Weights of a small mixture-of-experts language model, trained from scratch on English Wikipedia.
Size: 9 layers, width 320.
Experts: 80 SwiGLU neurons an expert, a sigmoid router, a shared expert of 128 neurons.
Below are experts of layer 3 (counted from 0) of a mixture-of-experts language model. Rows are named gate (a neuron's input weights, with its number), up (a neuron's input weights, with its number) and show model dimensions 64-127. Each number is 500 + 40 x the weight over its row's rms, rounded and kept within 0 to 999. Numbers have three digits each.
Before each expert's rows: a language model's description of what the expert responds to. This comes from a sample of Wikipedia text that the model never trained on.

# expert 32
Linking prepositions. Prepositions linking a noun to its complement, mostly of and for, as in Hall of Fame, Office for, province of.
gate0:480432566549511477531550514440623525496504525507455452541414452492529445474531483489512468501468533528508434526489504544494551520452389531481433517459522481503444437515505419526522482455536460
up0:529449523550507481489472473541564515529568558487525578528512498483522518418481558512489504515498447512521461475532470412528512491533503549497526508565492514443519539529515450480533487497463502
gate1:586565434502528460457539493527500493443502542572543506486479531511478517582452538463544546488564562495477527470437456516535503467480503406499493526494506449490556479482519516512510539480458549
up1:465528526530465506555477502501514537464547510472474493584518462445509537510562496496438521524442449484488455536480586547510471536546536508493487447573498540529458482496520458460489453528502480
gate2:521475457480519450506531460498490543481487454559539479509427508438527488505458421556537480521557504545487538561508520482518465443467499419561445498508532471521536460444523491513410452458566570
up2:453456482451464436484556572467543539527441482448454470452437452492465517530453521519465514518439496530521500483500534528501511513486477517563474471509488486473533499467518416503516477383476485
gate3:499495412537507521471451481520509504513538530476493458522478464447488513545612540439517472464430457515464465537536523460543492472555451561499446491495468603513531509523496469528552451524544548
up3:568523521548471528506462540473466504491445481584474561537429501501475503441485477537450532479536479439499532493485479531433545544493491493480510582495497428526522460535475494451460518481427440
gate4:483515512562515527501515507464534517529481409564426438493505527448506416566522483488443538550486482504500503460496551516508512497476517478519549548548489531533499552509494545457459579578505482
up4:541457539413515484491515536499472463517493523469508592482562482535509509456404562472540504487501521469520445524545420464532497487601484542575554462454487488481472493464540460493505515576542468
gate5:483464511451506473482559532497481519425492469524530549491495423587454478451497520445490532570442513511471491436502521491523566523458508543414499511458469485573495552438436498466387493511585542
up5:480518519585458530521526491495472467524477512503559490567518506460538485533510494480540496514530446498494467403454522557538451476544468438508469502592554406426487486516530590536479518574459475
gate6:485447504510517540492386451510547456562505503453431490537515471452540495473557411444496523555513526506525456532496494562483476450503594485443522507502553534492569513439482507512439463495533511
up6:459520392541445624553455537559501486502450463510469485508500440562487484471441548502545496462495552491448539481547430552486547500506456474498548610481486522524472518550528490480508576540502464
gate7:496417488520490542552528572460477420452516479501510534492497436477504514540475483476484549510450560493469566546484495541471453496538535507520458455483454535516539497483419498610461552555572536
up7:439477475476463573510470421524489525453520500508505525477496488445502420471536520463486441484459432548461417501495477506461484470476454473490573543503478471499451504525516524407540446501460465
gate8:481496552437494523502544452482521506495489495501506524472521480572488459496463456497515526511510500483569477422486521580432517511457552523465595510523478498549561504440436543471497516469515473
up8:509459517450517500481589491549502550470498480429531584464520470454477461469490480473481579486451549460515527504451535525479524488468518442465583541476464536535488481519490561444514508510540427
gate9:519506446546497433522562494513471545523557515580626457494433518479503520506542522510453522474444485498507500587428552479503527469570468517512484523519494501505444517505467432525488546532459560
up9:484527446503453498437489483489496497522499492579446491431477546453493505443513485521489527545531483505446528498541474477483461512448486469467521628463474505425495493450542551499524498534499439
gate10:511397502458531513489513505550501503512530470540446438481547550523483517533468493479423525450511474547479476524453499460475457464503484526467551460540508552530501547473528479581452548486537570
up10:488449584446489471475423537623565500533568525449442432499567468513519492527559487495559508414523462509521412480469585475497533484545409521477540442536441533495541509571491439491528574523500518
gate11:484452474530521511540557431523478475555478528479500585512590489478505478488535539486525486519482629486543473546572599536494595485603475460496468470366499466509464513478546485462577548566502492
up11:516552482490538505497503524495516505474580518525454494508488449539471482517491505499578608444462525560524578482497497496533473479494518463493514520504555505467490471393556534550506508513594467
gate12:527524514581473439476447530502465537472477427475553459569470529459532536517481506531526539462487511506528545532537570528470481489475415525514469537490500553491489548485429531432470556482470517
up12:508594449530486535499474561448507526477429419512504436513482436474493550529524521530533524457530492487482464463474555542538454486513409490579431492485496530575441562540420468483442534491479482
gate13:470548500492500576527447421593513482471511437531479521464529547501513505475428466498491485504512494522480551545463473483521518538461514488529583476530480521467510548466457516509494496462474547
up13:434456469439481551525542436542458484517496521509491461494559504535487523451528509442453566471472471495469521508436448511567451522541490577515536479497451523534513466510452523580511495521465542
gate14:457481566536518458489422417529473470527511585449457458536544463527556431555505488411523502513537511556482499436485439505518509537443496470481588459531456523469500498565444455514518448529474472
up14:468444493542524457486391491521491503437526488478651489547477577536509543469510467502579484438488536506529502556509469505445511498513515431469435501552473487452415492492503540492461497527519476
gate15:481527535508479512551505484472579485512435487512513485510491538525518530537475536477475546512468460515484509513411513575420525474447511562423523403577473475433551437495479465521458523477449453
up15:518473486536499459496491474529526550505487518506504483519488471517507538499426560464506496522511489428452498571458438512349517469484515477473494583512490429493492543570459520539522486499466470

# expert 56
Periods and decimal points. Sentence-ending periods, often after a name or year, and decimal points inside numbers in tables and infoboxes, such as 40.6.
gate0:489488495478558440464467494549536562508508533513550517504429430503483547544450569438454465392493540573467459472579535504548508537499505463540513504431535440460469448471531425472550532558492525
up0:470531475517533525521475453530530605480447473477529494550359456499560497517495509478480483477489490585533521442461554503487545560506495485533422497507493469489513442454476483483530512512485525
gate1:510530520477489504478471462424530466480510448469533592483482477497521529565490415540476508524497447478448446493455564509479456474511628498523420551569475516531473498529495554467480473491491531
up1:525470514499471529473539460556406495464430528573500456571555499524515468523572472524408534509452490517565614558518393467541539479434437521417606459457541433487476525480538495460434476491488521
gate2:586480481469582517503485468506543435518536561553476474463556527503514486508514563500466528517449473547470461430501510478496526483551557443483531523522482510460461500562415545566530623501550460
up2:432423422510506504506492495503476491491561476508407529522525535440592481449550460488435393482522449477528489548548509528513460480450484469568514479490510491497487490483495487479533570455458480
gate3:508468492438521470491494463485448470465590499478525493538556557450458534498514442527514506577460513504511506502529507474499488470492582454514419385497491496518496505480462463482555495531508435
up3:470476541482450496596474478424557528540474472482448537481486526478479424528522542494487547475544508450441475560536489424492482504492448506582488483415392531573434494508505507472536467516456543
gate4:544463477524468508532544500506462518535518487504515472470527436472518448490518468525421574541543506450494482564480444505453446473520474551476481492561513574571474464471543419576535471448476519
up4:529468515518533486558497534517508530498425454492470528458497499441524499478521498476489525491489527444508525534549542491524498448491507461534480456456523520531378544507474473442484522486505567
gate5:524505498516452500457517385488472572514464532481526498525514521527478487530462470463498551514536578548537522536461458515520557456532476477485563454495522491457522474413534518566492473594408476
up5:482519529502548475501539527459473540458553570415524501503389418496497562527494462450530508504470504448514482503521478464474476500507487519481368528543489577459509438535524530479502444520477530
gate6:480471524486525528484543435495564525507453485445525503502493511576472452477476438461550596547438559553561592552468495615521579465494548467449523502530498456524515513478498488439510499499498503
up6:561540516475487487467510592484485439551560585510584518514517431516465498459534482479604468531569449542510594463529581471537531510475491478513518501534505443450604513467479558443457476524477488
gate7:567513486455511579486464535598478473452517460510443554442438442506524476505527498463514522488531516512509512420516505458491494519475473419537533485446480494473474506551527585359507607525493499
up7:480564530532463602497493525429526537486545463458544423513455439570510505533489487511500412551506542461522497511501502513482556451546474512505446504519444484536498515478494505514518444499468501
gate8:470470510489536442507496482510484503527465510509571492497478469554471505495549460467470584535467527543570498548467517531421537502551541570469450480508413483447578485536518426619442507493492554
up8:522516476507480484528477483449499509482507501500420475505480492465510556505475547519540411499492469516477495460542415508526510520489546506468542536471546492513476501505517529464474518443478485
gate9:473528529431450491447472457538553529480527439456446544520418504574463500510492491497504569523453543486468435489469502461511431467499436514462430475451475541486456513488496472508579506550530481
up9:516480534460459480512484468600526502529486445446518510448409521532491514497530523504469505519453449484524477430474484466522431439506488473481482425457461550479476477499476605520503492488587467
gate10:503472448434445511490483533554489486473563549445580446486482553557508489495470452505588475500528453563529579548480538545487512490474449500542526491485515431417482516523494533483544460517453525
up10:503481530458494495525509622518493554519477475537491480532450529602472526521487511546583528428528510511418557492459483508497591547497476538511397493456461484521486471511583505484568547532474523
gate11:523471509541488489517497470449447552516559483474513462525538535507534537534518412507476547392496496445547568580443525450463495530488544516551433538537471464432551461460499478504543477515499486
up11:528546510478491448509523467542529489477506539472548461456517479489506520427461546468548506489419498493520550516570478496513482497554491510461510504527571495514524490498477503422529503515528521
gate12:496474538495541589550533490531487557517434423433507509567576478548497464514551520490456493471423472419574508485478529428500442446565409538475450489497471548535509486500502468498566500532528503
up12:529436523544426534493503504387481492437508524457495509587447475491486472443454589517513531540505548480559494530538514514452540467543441534537437531567499527515539473488480489527500491508494518
gate13:451580493523439514488494485512436489487475518510495526500494568516465490507491452485483518647487500465528468463472501562473487506437485515460437510514523512551539438498545539557529434536511506
up13:523442504466483493459527481469487550504527527426512526514538449536496544495497540499523393516529550502566595505489486511498443549490518496450664509492533556476484479481477505564484597503517490
gate14:469506529452510429493574520506526473491504384505501527528517462520502437466429585445475606509496552502467421582391515535471455473487476455434547559544455462506495523451479477447494534482541496
up14:535484487529527555548455442463455462493513578536447488525581523505497543520619493525578454447505446460477514415633492391546472531507484485562510449477539582452500469526526469494516537448545429
gate15:515532494432589503557538512495512489469435477409554517507523441546474495586479476501528499479511511540487457534477505487498522534511526487510515456503496508480517497508467428524537522490531450
up15:518575501494579511559475555537465519449457544477527500458543440486500548536481507516513475508455532502533508496456537421485459484490581488565517514571449517488479558535492479502502482441554503

# expert 34
Commas after names. Commas, including ones after ) or quotes, mostly following place names or people's names, as in Washington, D.C. or Quebec, but.
gate0:445443511462498454479517480481483503484466532475472464541473535539497529429496439473471565485461458480529486536487512585512557436447539470494520468533518522473502487471505531472503437545455433
up0:436435564484473449504573485438466475524464473479507561513496523464495442397459461540462572465478540462556505553466463488499446465464540440525516502534488548456521498427495417533531474483553469
gate1:569487497555542518416498450445432439547525507514522464476528407451511492451532422509491532517489538593549475555494354467481536493461499495468492475538542487458511474490507602539520529495520470
up1:488556441467411463501517486503475550508505516533514450534494520554527504534479573517492466504522478476511496408497520540535516485543533551562495492533486585420499511502479501481473403511389497
gate2:439489478490507506534484472497593473476598509505431535500465499469491462480527460500448497471500482506523425516532557484504494501552588454529521503568481540551497527516514468626465483474552568
up2:584488566487478524480534487543433500447520457475531566502445481485525546498486515514551425491490498529522537480453501573498487492523492453433489461510583486439504570537540524476564552524476489
gate3:530513470496463513601518449516564477507472491425487505453508526472515473461437556508575506496549416485511497426534622511560507464447496505508525390563504499472492526504500475518519551431528433
up3:549530449470461553530529532531523435527479449488504541467539498524494495502460472491585497541529414568465554456483547499508502504501500494495532416519548479516468537589510517525509530484529439
gate4:576524504395546510471513539461524516486473533524479476472491530534526535597534459475503537468452504532501498513475573515476543517517522531470422482519434487482491473549463571424499481480476489
up4:546543511478521483560519586475500551533493516471488519450492518506496504587501485515488495561517492455522587512469494477458477510495509516498416496526566479398467461547549470490485402542385493
gate5:429481478518454444535483515462582520483574534556503389495538531512485453451475543473505462524536456484507487446495627458503550488466474573560462427549491542525485490571500529478481456473538453
up5:552504541451419513465524496472483537485482455481521525511537561473482582506455483469514500465505535495527543487504488551519476512511459518503496505487426470452559498547474467478470458542368517
gate6:473485536513438565498543519553551483514477421458530471460469519518490487434454382524464548516537511465544480547484475535549527491489513554497456447508468528478547493466427451408479499507520528
up6:498499525406535505482533496516533502536494485516467500514456371517514502510533424536506558524512471538456505454446428485482475496493399512494552515543527493481486510503546509502508485482512507
gate7:447552510523434469525517525463467527484510518518495519540520487563508409520511516486489527517505519579477499536547562457543472540448560444506419555402531410480535449458528475527501491505520504
up7:488587488525444524525470491508491451476463518494541478483485482544474458481573472501490526474523431510458477503595482503478523529489440552508511490517475534500523501477471534542533439522506394
gate8:502564468516426453548489577475516481497488430450490431473461478557471596513533502497523601448453455518463556484450477523480491468469517553475482527572496531461519569522434519571461527561470417
up8:549527488543518496486510519509401480437552490544513551489521473511537542528442466487469470472475571473537498494494516486517476421497455501424544481467517562533527489415500498449551528449554513
gate9:470464519446540459522526521501504509506476530478412556534508470532507490443511489519483533423532489568479538497476465464483504570507525455485545491485468460618523509502515543525490554463494518
up9:480480474568481516422570465535517478428521501537549436525497481555543462466515510480508466470414481452564539514523521526525494501518505551493439498559456471513480394545453495465485532579500508
gate10:564481512447511533576522472448516551503514546515563511477498549593481569482482485473474528488500465493540503540547497481510470468487536491550518492485508554531476475465456516522530512414435582
up10:512510501521500479480460515509465518527587521479465487487521550487475476478456484512526556487479467568532526499517488500504477402418549562484548431430550519502476481500458489484398533445559516
gate11:514500465497494537441483480524458505586487493513482489570455476475476426515537462523563585504542529528496576522430507510499532520485449502407469464510504488561449514496528478494488587506505467
up11:533467485505541440570458443557464527569532505567516519488544490474473508491513489498478460464481448544500499443527478443502482480503572461461486521545479512483482590518482501523493547454503462
gate12:457447529541562527466472515462549524485457538426440531550490538502498500505571512553537525483533480393466497534478469479474521435465595489557479488593467559480474503525515488469538522504448478
up12:505493529504482472539468574533493483508441470457505570485454537520430502482514463537507568506577582518465559509539491490484500418551564472485537467494463527524467476460561425438466450473511525
gate13:500445539545536482510422525493519564506538506417547534520489474451486523470527485523480543457488435452537520383496523511527552497496479445425464496536541565500517457527496466504519539542426415
up13:460568483502500545446533467480517506470471562413481468526483507506540518578539499501534416514535455534477421518525416507451534553517505575576447478517495460383523464559473559505504539559494472
gate14:485483495479526474499460450457519436494451563507463506485562446535505543474523463482532482429501522489477461516522484534484460432491510517456503529510507522446508515495459500524503495504465415
up14:490510544531511529458488524494482537464428498438480581480497541577467552466501505492462498471460455494523470515495459618454528472494562545434496512562512504441471494478461486518515455558462439
gate15:576528521483512531481496536517520470490479503468440483490500440493457449489460569495550517552543503542552477519491466543476465526448448569495514576514516481547504561471462476484465453614506455
up15:465478446491473493529527411465554470549499432530486491468509527480533543511521409541488494456452494464522455485464489438501533457515480451483468513529487511503474506479471520517477492474481449

# expert 43
Months and time words. Month names in dates, mostly after "on" or "in", and time-span words like years, weeks, months, later, prior, century.
gate0:520540488503467516548530517538550544486512558438477483462523567535549449522440514557523507529529518469551546509547532503540573480532467555565525459504533502509444488487487483452529481484442470
up0:520564523492471560520503519515491530530430496508497449598542458525507525568510528531533498448522583500506433464534455509565544486511520515554524490562506489455443547376474486482425529526476442
gate1:435544480500494501390486479457511543505504556557544481404533474530473441465463536538565433441505526526408431436508559530566488498585507497491492514505499486492450481547495502448494456419425523
up1:530600532537492529516412495588496434531582509516497451452462479490569517493466523472535507458578577508525525479526515528507483496548477498565421552523465535498542486472515405520516435529503492
gate2:427514533537497502475507517508464515476560463473581518522498468493481465553449445412488530472556521528504479495542490540470468490534517452482445464536437480458530493455500503516430486469557478
up2:520533518511539518531492496519490445486459531556518454433525473511462570416493490482504498495464496575472460501504532472574544505494403519467489474464588508484473494474495481457510464489531511
gate3:538541449511540502478479479489531437504515506532461495578484513519510527433527520457530457414518572436514520506434535515546511483518542422463506510522525534377514544547493494596483489529555469
up3:562514447546514507457490484464534465498460551545579514468530483524463482533542566490506452464491536548435528470500521463434480487579497453450515541563475463453480527521538548495516518524520433
gate4:450513460470501514470562526462556514514466607477489522523511525499554586442519433528576524516600541481527550452491511478576599513469495462531577494473505483501499522525524527409530508466517410
up4:597471396508507567481515599498484520532491498465555477546517449511501571485520448540537561490477506469382473501514491470529618534480396539488477520486539462456525492563521414485518538455557510
gate5:467431530521468521560524487446534513460538463504576523480489501541611507632528510485485494523510504517489514466505506484541559508531510515439437501431500489463480500500497528544496425528510428
up5:501501493460513414444446497523494461466482520502479497458572486405483494515520481516512461498490508495547557511382495501540524436424501502560507497514499531525466506479454470502479429449477540
gate6:568505517478528515461414519503562463517437515514513457546438548551494491468495489540445481426515549553493472519425589525502520483565551462511458523526524528537476492465477547537459439455462497
up6:497494456591457488526519521507480558523583459499550466493570521485562541606475524563510468444493547458533583532518448494497456556444487489511503480455513512527526481543513456502526501533444523
gate7:454421496453551497503460408486566500553470452519470537488452506516464490413522555505478467422490498495496533514496579497440496493533593548543508506519539515484490528514458508522561429475524448
up7:427453539443480525502471465549474476540532464536452504498491521476537514444529521513406508415484491493491510542540512478435459515514543522576533541519504529503493574487492444497510494447571505
gate8:549545524498477482466555536474585515505598497516499467553539493556476560463426479539504485513506511519494496552423458549445540471509507566522486529564578486387485493475532475530458445478479451
up8:484560463442459484514481486488541452515513410480558464471516593499504543554543488487568460478414524450569515478462541486412547478540488552427479484536493508496534471513508466473502510512563390
gate9:521473460572486502521475459541478521523507414527448537462453537497507541479507526483542443469590443517523481447457571460515540511411591510554523535529568447542485522522488501509476553433533483
up9:555461486600514521466516411487520457516536445488441558461490456448544485481503565485544471437558510572522541505485565507544487519475504453545583479499405521525534525511478463484516546444550518
gate10:516520462545469468517517471499462515463514543520489547508505553496531537541491416454518512534528502504503616446523498512518428499540533575481448491527475506484540463620554539566529519486547429
up10:541505452519429430516510514497500462521499462492565429562564511493493496532543534508557451502493480467510549475584484513462513490502470506536518481470500543516504521543502481564496531563488462
gate11:466497505557514508489520514508536468470523472538535503476451434530473467456519521532523477459512513490432529514508487541548480521480516497566460488459511576492499522526521482466508530531468460
up11:562494516494485539513549470437469519457468490457477483450518521510500523562466446487547473555507487499555411470524432535539551444459505495500536532508572423547545475449526444452567546479455583
gate12:496463436479492495448527570529443529486498480494535439505534435491558440459533394460479544478445469518491461515473498499482488571545474519558460537512500437519496510501542482462449475419416499
up12:521547480540516493482553483551487511420479474459523433573511525532551426558484511500527475472542604514508534469467524518546565506487476487450496506498447456454401472509501554437468514479508500
gate13:468514415568507503503483447444590482482573497498464562502482532470535432482456533539530463502478553525565515488452483549498590505463485477499518514523484471478435541448516468518477507479448558
up13:472515520478490564496518459508432493487516470525470518548467506528443511491522444556479448416472455549594495522553446482460492471502509442506508563423487503507518509493514555497512475547527514
gate14:551492509492503426479480520501545464495520512523480521428517508520521518531530447500500561534525516500493470528491524498499536477505523470547556495448457486506525495409506447418488571425512535
up14:531503515535494538502410465505489498467499448530524516574457491517536571487523536558484488515452577520513500566472489442538565500537518476482505477376527530537473534483491490528529503391526512
gate15:565519460529500488451487485523540614497575458489506481493461440462533454538503422499513530399488492527516512512522553543503502548442499488493495537516476445469493506513523462466540506446501527
up15:469533497491543473493494484552553481502575446507470474432481557503481455514571445548494491487554420480533496497534567574458400428470526481511497473481550580494516488535547460472499506507583520

# expert 33
Number separators, ordinals. Commas in large numbers, dashes between dates, decimal points, and ordinal suffixes after digits, e.g. 6,000, 1841–1881, 1st, 3rd.
gate0:461437426519506522521533496470473484523466533466467545488484525499510477531442476487531520527564483515516487472482571489528471501466543485454524478532491538477464545477485512535520483603524453
up0:498505525524575459528452575511566543480537524545544519443561524499525494514457562496508388488420403577511421415501518498526477452513524465523527491540516491417470431485477477470530488497581531
gate1:443520456509477454519442540555461481503492546429627512496491570496532566526528529532526500524556441478446550483522532458481548497482538524516510461542546493468489491516469521479519558551483511
up1:486497534471451533444463562482546469502444539527516476428463484475481479447470435458512460501481606509477563541579495544546489459520430490462508480473604467518560509557463520527551459512504505
gate2:472477489442549448480494521495555511548553581503560468474497521514539482472538552480485521554557464494417544470539542512526555477538495566519497436485543565514512494586511460457543468502422542
up2:557452495515461570454552528553493445438480429485506493507515449444447564506536443479500567526519554534526556500526417517520495503453415535417516463526487476519504507497496511552454468471563519
gate3:524514519457526452526510496561447508533526552509508498508506493487509564517465485514486559505475479584442509492405523490509487485525576469500534401403462444488532416567499460518479475420423490
up3:453553494450491505545478497551534543533546459541552461550517503542530517490491477480533526464521498544527466448481502541496493561496449453476481418442537427459572556557514481507528464495539431
gate4:515445506442458533524512530520563544470533551461572533572466534612502557519478496500520561519534540494467491451512464534451564501485481509539502501452532505470532445468482553500499385495475481
up4:476569470525442518484467473488505415573550541521520487503455463505563470446542533522481472507509497503546500508477525498504476511493478470427417508524494460450471446484534497475472555494539562
gate5:516406489533476497457533504484475467492532512545519514496525464540418499465518497480546602480450472580451518615490472563502502446486460453417515517521474511482526567511479526457503466447531531
up5:512433483540539528544515435457556506505535448430455461458439483533499516506450565518516468599552430448519398456485520485557523494559521547526492402457449533495518507485466469535473484552528413
gate6:538515519546587497559476515534483518536444488579529551481554570497466545493515390496526448489526502562466500547485469481509465521524518539457479508530512498518491517493496463457491572563392570
up6:518498489565478449583513544462518493500444550552523489565578473491482520502555571468498435475546422509452451522548529503462507489529524521476464427481551517523488536519493523506508523499413427
gate7:551542470490471432426489492478485556512528613467486477529429500479441449554491483484596595513494473545480476516503569481570519491527524524511461503476481423517475488495518489491479439436483536
up7:547468621461525547490518515479552510541488553516464471470488449520482513523437546464473462528513465523478531442504482500508519435526423538454548442535514483456538510480454555498495470478510471
gate8:467496525414510566523502455511450463442512530485574567491528565519553501586488496481518530462574534512543491472477560446504476449482491418482490479462484484518516499537476425528479505443516533
up8:473466464526482479511523536516571557529498458478497474483557528513482497449534472548512494527517495503551491500530437457416577597451513572503521437450507485468456562520481501413454497487500461
gate9:518505484476491511540493462546500489537462405401499499532475539470529484517491530505542514507515455540454469503501582475525553538502570512549552486503518498455478422456459517503428511476450500
up9:516479558514533516487554497524568527501524503464498460505494577507514456474449492492451496593506524509603483389500434523515515524452607606494483474516483514436491510479487471477502481569478488
gate10:516497500520510503469507529526538549531575468435478500469488516508505503539456542537499516564538547459539524493487534526508524488516427547537530451502595532473519500470493532473470514490418519
up10:507536461479487480522506484548514549541516550481534497523542619474453459508480481476516530515640532537474490442480548521502503509512563482515576472546521578497438516508491498507518587471490479
gate11:523518478368517428477532508522470528492413524494447461470514458555496597562492496509532571502491541502483481508487469484533494553532554480460513509426494449487514495502499566474487541486516499
up11:463511475513465531552537497449471583507539476496474495462467458508522485534483537442475516477490454447578417477537543458569514481480478549505446520437474440543565474448492493550535428532536547
gate12:577462558445457527464483579497412496521483459522540540489536526474498527492514497527501539517530547449486518484436485428471467533515511479529558475514536482455540517488532533529511508494493511
up12:494499485494542477488504505475458483468457497514553531560523550485494509498487422453535565473557520516484566437465509476540551482472556461486434474509497429518550491510495498480536468465467486
gate13:539510513484519548452499496567531483517535463523575527533502538547473546538424540523507418509458527544512437522457474450519420532539450482509387538520517423499462464529527468460478529479544558
up13:415515514498458511354472488476472492503458458507460526499564519515452435531486496542528462447530535505479505562515546522440455420462466479527509529429538496496429520513486521544538526570547499
gate14:494548479459452493565517495545504485487412524532480548393468495539523416514479448480474526489546569523439491645505544535506453499416450538571495458472483525561450512501480459489442555528474565
up14:498479492485523458551448519516476505495499516497457477541503515457492461528531559505537504500520500432528554484531498541495549474548556473478535460450553500533534583499454497509495480568486454
gate15:449593509421477516536436444503561492521521504493517503495405503538510456494489538502449530506514490513522483487481517496481407552465610436551520490481551583557515504447510501487509478528519541
up15:434464506497481492602435471550530456502547414456408515450459549537548460532482556470499543502575509485557482468521550482482493482475551461489486599510533526553552505426480538450446515559637495

# expert 45
Closing brackets, units. Closing parentheses, quotes, braces and semicolons after words or numbers, and unit abbreviations after numbers, e.g. featuring X), km^{2}, 30 mi, kg.
gate0:539517465491572546437500504508471505471523538500448500571507465615483469546475463511521520487575506527467564480524430464463548556597489466510568482431501453477512443593502483494534499494443532
up0:521523531500533551480476484507508514491470507508510433494512477509473477447482495461439529492479541547607533495503566485557522467508500481433467518538470503524495467464499544467554497576511442
gate1:507481495474493519450525466551404516546536548561489482458507466495541533487451531529509470459431447511533446543524550457536468501476456480556493517448530462511557482523529525563466525514474491
up1:452460441473440469487472493429578423471499529500509495536536522499490518495476541472496469550519508526519506448476473538559512503465540512511538528412487453515477414495507540485487529558484527
gate2:470487497500552524498534574552593504476508479533477444506481459553464507521529492488551505455448505495461508523549421522471435478492528517453467566527483528474474484474506520488499507447567530
up2:495400494459504448572409441454498533513423520517541506482436603441509518440497475499500542569466469502433540466421536473482472482430514547445527581550500541476505486477536463480587473542460557
gate3:509461502417548425526565513551508465505487538507467525510501503511511521533498527509524503502509516514502478610507466509484447537586485469524559487511433567458502476482525509495487555512563518
up3:399563489462478459556524487517487502541479484459512485502523551553446480497517465545456558484514535498495449432474464493470516525551467541448548472544489504525504502452536463528453462540505497
gate4:502486512478435468487490402452588497533427519541554512455451565552546522476486515510512504508509548443502483565432572434527544496580461546483517472497560473532484544514544474539549405519471538
up4:468497461558473527399495481445437496479493472522525550479576538460518446568520492488516556487519482513485492435540497559562425448465553470594539464466522441489490468471431476466477481456494504
gate5:516557451495509523473597426418470453507501484521507466464516462538489397501487403474505496507555521465421544533357546495519458527468467602510509539459450571506473474481443532551468496496552496
up5:510514497538445544479589463475498410547443451496556444509472528583537435522431485431434479497489464517476508497476468525530491474481483554510475523524496471468529527456401499542432500559485437
gate6:531536403520551465424477457465459483525491496508503462551459571565542504567444518527470457561511488522489522523507533439536480483467554498537551501486505448461502456490468460498457514397523527
up6:484416570418510399502552504503532546501547545498492506511463546461492523530550533523549482424434489527515477554515486539499470500476466472493483520519505505474511514561524478519508518478511457
gate7:554531417509553514583460453519468427526522472568511561460470538470515511536453572520435445482575505492486520435507481518506477447515524448537520509547433520409485504485544595507512488511460496
up7:516509482469467569463510448461497506574449522506535479492542529520503437516560506484495498466486500498480553487464610414569469428498401446488503522569493531494430517515563528484532475548506580
gate8:516530541471488507486556460573468572513573559478487557443428492555553562481468510535499399465571516482510522496506535545505497546545450449506541501490521478406529560545507558563478479481541509
up8:526452495540438523499482491599455527512501490500383552499518532491515507548498462493458419481571581439575488530531473518463483527502495490519563503476522443496568579481540513544469478502508445
gate9:530580522502511444514510500530488512450528483550483451517477512508491446538486477501501502486478469478517440550441556542461485537493475381549537503491435525502422514471477451573551431558493502
up9:490489510522544447513538389414488442474553446561433481510533465553476459485511486486450598454503457473558430535492518460467491557513420494491523558478536506489502504496497522528542487448503515
gate10:468512500531499500550519499574438450504496519523418544478464527541532581501470507487498463524524481531484461469543490515464505574595489449478434523465433500522551467532488422529552508508558507
up10:522470509511461471460530555508427546488552488570469565503436496552487568491568494545506445524498433432512497500429459536454500552521492482549497513474504519519530538521530431523500471433461500
gate11:495489576490559425456454534435491532490517518470548532496463465492490486547488543525538444467552507488464503494475535492463505537548480481501471565512533510525457474440493464462591487523462514
up11:528535488494519449563562480536458484508551507491457511506509459474480449533520452524520473542541530511447498472571456468473445522455403559495474544535499531572500491501509483494557478447572498
gate12:512590338495461447509460447500494460491459486504503478502517529554549546489449506544475525510513401474513566513494496429492540548503440480593529512513449525459511528496565525581466527463433456
up12:515552445497450517527486563525536561533439526516487521483519529543507502477463545543438519517485503494567555572497466452493497501535508551555528476388534520475417487484512487511360491482462520
gate13:428572510518502472524469514498517506459487531491446508516464469519556502512474485485461518487466562482551490535541488504525523503612525542537551513445435492515462512459498451599442502442514450
up13:577481465564435499463465496462464484558496499578478525472502492493488443516474478479536518535467560573465476489580508560581496550469530407455489497474572421514512514492541483532512483490542493
gate14:479563468525477488536499497542551491518515484467478553435485523487493443457512511485474500441546500477462472444499525512529507478493485554497468549490480531529510514460514414496468520458484532
up14:524433528503499466453509484481529586572429559442533531470513540445545468507489496473527508490541535497480521542542477484536518486506472551441511466538479493525588558478523428476495502505460511
gate15:457458496471522447513474509456559447499472509523472550446452537481520449511486534491492497446518523543455425543507501461545498545444433507472493533428483439477486457503442527450459544492513551
up15:437407517444529521476551558454547507523536519527405504478520545506487526495436512485514499502488502501523504501456553484482549460439456469538470516466496537499524535494448467467471547442513492